python train.py --moe_layers=[0, 1, 2, 3, 4, 5, 6, 7, 8, 9, 10, 11, 12, 13, 14] --num_attention_heads=3 --head_dim=64 --vocab_size=8192 --norm_eps=1e-06 --positions="rope" --rope_theta=1170.0 --lr_mult_qkv=0.7 --lr_head=0.0054 --final_lr_fraction=0.0 --train_tokens=549600000
Below are experts of layer 4 (counted from 0) of a mixture-of-experts language model. Rows are named router (the router's row for the expert), gate (a neuron's input weights, with its number), up (a neuron's input weights, with its number) and show model dimensions 0-255. Each number is 128 + 24 x the weight over its row's rms, rounded and kept within 0 to 255.
Before each expert's rows: "mostly gets" lists some tokens that are sent to it at least half of the time. This comes from a sample of Wikipedia text that the model never trained on.

# expert 7
mostly gets: " government", " public", " building", " service", " military", " main"
router [144  97 112 128 147 133 169 118  92 149 130 180  94 126 146 120 144 128 164 149 130 118 146  79  99 110 133 144 134 137 123 134 147 116 138 131  79 117 128 112 128  90  88 149 111 148 144  97 107 171 137 133  90 122 147 131 194 173 175 110 131 183 165 163 124 129 100 134 118  62 124 139 151 126 122 117 151 124 118 159  89 130 122 138 114 148 129 106 126 118 149 129 122  91 137 111 122  80 114 115 158 129 138 135 130 122 145 136 138 112 148 153  98 123  97 158 129 114 110 166 118 146  97 134  98  89 103 142 161 112 145 108 117  78  94 186 127 118  89 125 153 129 149 151 139  93 152 100  80  97 114 139 101 158 136 123 154  99 165 103 150  74 178 149 114 122 122 144 184 148 109 118 135  78 140 135  95 132 110 101 138 122 127 131 141 152 102 152 136 112 167 112 112 110 116  86 144 156 152 125 125 137 167  92 145 141  98 113 129 155 148 114 158 102 155 129 148 134 116 121 107 101 117 123 147 151 163 149  94 102 116 145 111 178 125 119 143 102 116 123 144 180 112 146 161  97 160 104 129 114 146 152 127 113 155 142]
gate0 [121 128 161 140 105 117 183 110 127  97 159 138  74 131  83  92 105 131 150  84 133 125 141 113 120 156 140 163 121 118  94 165 137 135 117 109 107  90 112  88 149 146 112 107 118 161 132 119 103 154 154 124 137 137 113  98 155 117 138 137 154 128 167 166 146 131 162 122 147  98 127 106 140 146 139  91 143 131  77  80 186 109 111 135 137 146 145 124 133 145  96 154 117 132 155 121 135 122 106 164 137 134 144 111 127 159  90 130 139 111 100 125  95 157 105 111 142 111 151 138 160 186  78  84 116 154 105 153 155 121 145 126 122 101 129 107 121  97 119 125 165 147 144 135 130 106 137 166 106  95 144  76 134 145 106 136 123 115 124 123 138 136 124 112  93 156 105  91 123 136 136 156 133 123 151 104 170 146 159 180 149 178 156 115 144 136 171 166  98 176 142 142 157 134 129 141 160 110 147 117 136 101 127 122 123 140  88 113 104 107 136 128 127 125 197 121 104 107 114 162  89 133 118 120  95 123 131 137 206 124 138 156 107 128 122 102 122 123 137 113 153 106 145 121 158  91 114 131  88 127 117  89  87 110 128 100]
up0 [ 98 138 103 153 117 170 141 155 111 138 129 141  96 151 107 111 136 133 150 139 115 128 103 117 140 123 123 144 136 144 101 127 163 148  82 111 125 125 109  66 110 149 114 114  88 147 111 148 141 114 118  94 130  82 170 136 151  86 136 138 117 171 139 126 135 113 135 139 132 150 133  91 104 141  90  99 104 117 108 125 138  92 146 111 156  98 134 134 120 144 143 110 130 133 151 153 149  74 138 118 132 114 151 159  84  93 127 126 115  91 122 209 104 159 137 111 156  90  80 125 130 113  71 132 145 115 139 111 121 128 140 143 100 152 165 143 139 182 136 131 157 135 115 147 166 100 121 139 148 116 151  68 147 189 121 122 119 147 119 120 137 139 182  90 158  98 132 124 107 151 112 132 154 120 165 143 175 147 124 167 149 169 128 126 155 109 104 144 132 141 131  91 150 139 136 111 126 152 110 112 108 110 132 149 127 128 145 125 145  97  99 164 108 128 138 127  65  89 185 124 124  64 129 123  99 128  94 161  91 143 113 143  90 140 121 157 143 119 114 141 140 129 113 131 171 126 142 123 157  90 117 143 129 126 141 166]

# expert 3
mostly gets: " York", " New", " Robert", " William", " book", " Son"
router [ 87  96 101 139 123 125 151 104 109 123 152 143 103 132 163 136 125 142 170 136 151 139 122 113  97 170 108 111 180 107 109 144 170 141 146 138 112 107  73 105  98  91 160 161 106 116 116 148  82 126 131 113 130 166 148 125 139 146 148  85 148 145 129 127 156 116 131 125 108 107 143 134 137 140 155 126  92  89 108 149  90 107 141 153  80 109 120 116 139 137 181  71 143 132 127 139 136 144  83 144 148 107 135 115 166 111  88 146  81 132 136 116 113 157 106 140 122 144  79  85 113 161  72 139  99 109 157 141 156 139 164 116 136  98 126 135  87 119 113 125 153  99 122 140 137 128  85 116 132 138 129 155  80 137 149  86 130  98 160 109 139  78 177 138  97 131 131 157 151 131 117 118 135 115 126 149 136 103 146 138 176 140 118 137 103 125  98 125 132 125 135 116 130 122 109 143 114 126 125 151 146 155 108 126 146 121 128 138  80 157 156 125 210 117 120 134 137  98 130  87 119  97 144  88 137 134 130 165 110 102 107 128 142 161  93 122 125  67 135 133 110 164 129 125  96  96 144 132 133  88 141 167 140 131  98 127]
gate0 [ 78 138  83 140 155 138 195 119 118 122 103 143 107 150 108 103 179 145 111  92  99 147 106 142 142 132 129 118 118 121 118  98  96 110 136 161 147  80 130 101 156  98 152 117 143 106 131 129 127 105 126 154  81 169 136 139 134 117 124 113 135 159  89 139  99 100 186 148 100 143 103 107  92 155 102 183 138 161 124 187 126  93 101 103 130 121 112 127 136 139  99 132 150 107 133 158 110  85 105 127 120 137 159 125 146 163 110  94 140  93 162 142 136 147 125  98 153 144 110 155  81 149 118 136 120 152 149 121 135 144 126  78 134 114  99 111 106 144 125 197 103 139 133  86 149 104 105 129  99 146 151 137 121 143 147 135 106 103  93 115  99  99 160 126  96 119 119 121 137 108 144 134 138  93 145 107 115 144 104 114 120 135 137  95 175 126  78  81 142 137 100  85 112 122 147 154 112 110  95 130 142 117 143 142 149 124 107 147 108 146 139 140 167 115 147 151 118 117 100 139 128 109 147 122 118 128 101 148  91  95 151 164 163 129 144 128 141 150 152 117  87  98 119 162 117 103 160 115  88 145  76 139 115 124 129 169]
up0 [126 150 128 124 137 127 146 147 144 153 122 118 141 150 115  96 139 144 118 137 145 122 111 101 134 146 109 181 128 106  85 103 133 139 106 102  74 163 140 149 124 113 150 122 121 129 122 165 111 155 136 141 135 193 109 114 182 121 118 131 124 106  98 143 143 132 160 157 135 145 162 113 185 147 155  83  90 126 124 113 151 138 121 139  99 141  99 107 124 169 138 122 129 136 157 138 129 141 176 115 127 113 131 132  69 166 128 128 108 166 154 143 126  97 130 160 101 162 110 127 113 130 106 131 150  90 105 148 109 114  68 100 118 145 154 122 150 146 128 153  82 101 170 129 103 112 109 120 125 106 123  96 138 147 141 148 145 109 148 147 128  70 145 105 147 130 107 154 128 147  96 131  91 123 142 125 103 169 164 151 111 115 173 148 133 118 113 156 122 120 141 125 153 104 104 102 171 107  95 126 124 131  85 123  97 176 149 155 131  99  76 118 172 110 104 159 114 182 135 164 105 141 136 133 150 169 187 127  61 121 112 127 130 104 109  91 132 176 156 149 142 100 132 140 116 123 148 162 134 136 140 127 136 153 109 131]

# expert 2
mostly gets: "\"", " album", "'", " song", " music", "’"
router [ 99 140 138 118 144 137 151 112 127 109 116 109  80 125 147 146 162  83 134 144 136 141 139 115 112 137 137 101 163 138 108 114 149 154 186 149 111 105 176 120 119 104 125 149 138 141 141  92 103 112 130 108 127  83 134  97 198 162 174 141 132 132 119 123 141 134  80 136 139 107 120 112 106 131 159 103 144  83 116 121 107 114 134 130 103 145 133 117 112 123 150  54 138 104 134  71 112 147  84 124 109 137 165 131 123 118 153 180  95 104 123 126 145 113 123 190 108 130  86  94 111 146 126 141 148  76 152 134 129 117 124 104 107  83 112 138  75 103 100 118 113 132 120 169 132 128 109 155 125 107 168 110 105 140 127  87 156  81 156 109 143  93 186  94  91 131 154 164 127 151  96 159  99  98 130 152  97 154 122  97 142 154 137 136 113 137 143 129 149 138 162 120 104 126 129 120 105 135 156 111 129 154 113 136 146 102 102 109 134  88 151  94 155 157 165 146 139  99 126 121 103 116 141 147 130 119 112 147 130 152 105 144 142 167 108 151 121  73 147 135 129 185 136 128 131 126 144 144 118 155 115 139 129 141  98 121]
gate0 [112 106 149 130 122 144 141 133 136  96 126  86  77 163 202 167 141 112 148 120  81  91 131 133 125 147  99 109 149 130 135 114 100 125 135 126 156 112 117  95 147 103 163 123 117 129 159 114 118  94 129  86 138 167 129 130 170 130 112 169 100 149  96  97 146 135 154 163 110 121 131 107 141 143 152 138 136 146 129 116 137 144 120 117 129 123 156 127 139 111 175  95 169 141 108 151 117 119 103 153 139 144 125 114 166 116 139  99 117 110 125  93 109  90 131 117  88 175  91 103 115 126 138 124 133 126 125 121 157  63 134 153 127 149 122 175 135 111 125 149  97 135 110 102 135 126  76 148 121  98 166 132 117 142 107  66 122  91 135 113 124 152 105 126 180 115  96 124 105 180 103 150 138  90 114 118  97 173 130 139 103 129 121 170 120 138 157 157 164 151 160 155  94  86 135  99 128 158 124 165 147 133 102 154 142 128  67 130 140  91  89 139  82 136 123 154 150 117 129 125 161  76 145 128 157  97 127  85 123 155  90 120 138 128 135 121 125 119 133 123  96 148  98 119 129 153 122 129 128 154 145 122 131 115  98 162]
up0 [131 175  96 150 108 124 138 181 142 114 132 129 152 162 124 125 176 110  97 129  89 148 136 131 108 134 127 142 102 113 118 135 134 147 133 129 139 135 151 139 142 161 134 145 136 125 163 143 115 164 143 130 113 104 108 107 180 145 139 141 115 147  89  89 178 118 129 137 145 145 114 196 100 145 123 151 172 140 132 117 134 117 124 150 150 139 166 136 137 107 125 105 135 104 143 140 129 157 109 104 125 108 124 159  76 148 141 133 149 106 159 165  99  97 122 160 132 112 102 146 141 120 125 167 120  89 123 133 110  70 130 146 103  86 160 167 176 100 105 134 109 107 129 177 134 104 112 137 156 100 116 130 145 140 144  93 163 113 123 120 108 169 103 151 135 184 116 143 154 113 134 133 128 127  90 140 120 142 191 126 137 151 140 134 117 146 132  98 163 112 117 100  96 108 103 124  92 112 126 155 142  85 158 150 155 127 117 157 138 143 159  98 119  96 149 123 110  85 123 109 129 114 108  86 104 153 163 151 156 130 128 125 106 120 115 186  61 168 135 134 148 142 146 134 165 106  90 162 140 164 167 126 154 135 112  99]

# expert 5
mostly gets: " 2023", " 2005", " 2016", " 2017", " 2006", " 2015"
router [ 66  91 108 171 144 135 111 105 132 141  99 124  95 120 147 122 135 132 157 149 115 139 182 123 126 135 131 136 158 167  89 129 124 159 114 139  82 165 110 136 127 103 119 117 145 177 111 125  99 144  96 135  93 124 166 134 129 123 188  91 124 143 156 167 157 117 122 127 129 110  90 136 137 170 180 113 121 129 132 152 103 148 109 163 105 151 100 123 115 116 152 149 136  91 175 139 130  93 130  99 106 138 150 121 164 102  92 133 157 127 116 127 134 140  89 124 151 135  99  96 149 131 125 128 129 108 113 182 179 143 153 101 137 104 118 116 113 120 107 124 149 127 122 143 137 137  99 175  65 138 143 151  89 121 142 101 118 106 151 103 172 110 153 112 104 110 121 112 121 138 166  80 101 118 133 109 134 127 136  85 156 100 130 177  93 181 111 123 131 122 139 140  81 136 106 100 155 145 125 122 112 157 165 127 136  94  99 108 113 129 178 150 157 102 150 150 140 102 126 123 121 132 118 138  98 115 154 142 115  95  91 157 150 123 131 148 116 116 127 127 138 162 108 153 129 114 126 116 111  65 176 104 125  91 124 119]
gate0 [111 139 149 153 123 140  85 113 131 174 132 134 111 142 128 131 117 127 155 192 146 117 129 121 118 140 161 151 103 150 107 128  98 126 182  83 104 165 140 143 113 118 118 117 144 128 139 127 116 160 126 157  82 116 130 134 161 128 137  85 136 139 136 128 121 113 114 126 108 109  81 158 162 112 130 120 152  91 118 175 158 131 149 149 100 131 137 125 115 105  98 146 112 120 119 160 189 133  86 104  99 139 144 113 163 132 118 155 142 104 148 164 131  99 116  93 140 158  75 104 134  83 121 161 134 106 136 170 112 133 119 143 113 134 165 132  93 161 120 148 183 153 149  88 127 146  96 166  88 114 136 108 137 136 163 116 107 126 148 105 145 163 144  86 139  72 103 143 105 158 174 107 163 138 149 114 146  92 101 139 145 106 121 138 126 119 188  97 134 123 124  92 127 131 157 131 141 130 119 119 129 139 185 155 136 135 141 133 147 162 137 159 149  97 136 124 119 114 138 127 107  98 128 159 147 137 132 142 128 101 184 129 157 109 173 152 144 124 114 129 168  91 165 118 138 166 116 131 101 110 179 136 129 145 157  90]
up0 [135 142 175 155 139 133 151 120 173 126 131 139 154 140 148 131  85 145 128 155 116  69 175 125 108 138 161 124 113 116 163 131 132 164 152 100 184 110 140 122 157 200 131 133 136 141 154 103 152 147 115  65 109 128 109 142  87 124 122 123  86 162  75 142 148 110 136 131 105 135 140 184 122 151 158 160 147 103 132 175  94 107 151 157 124 128  86 125 122 137 148 117 104 113 100 166 151 128 124 119 111 112 116 112 132  84 127  85 112 102 133 128 109 122 119 163 147 130 165 134 125 151 112  85 127 125 132 105 119  83  87 158 151 128 133 117 155 103 182 112 165 127 145 117 118 123 114 135  49 122 125 129 109 142 132 117 131 122 133 102 136 150 152 114 141 155 116 154 126 130 148 119 123 136 131 144 120 117 154 114 130 127 148 151 142 145 157 106 134  80 170 135 141 118 125 134 144 160 133 159 127 105 150 124 194 107  93 148 145 107 100 134 158 127 142 136 131 133 108 163 110  60  79 132 128 163  87 111 134 129 160 149  87 100 122 147 147 157 128 122 130 133 110 124 163 171  93 165 113 125 121 130 138 139 139 143]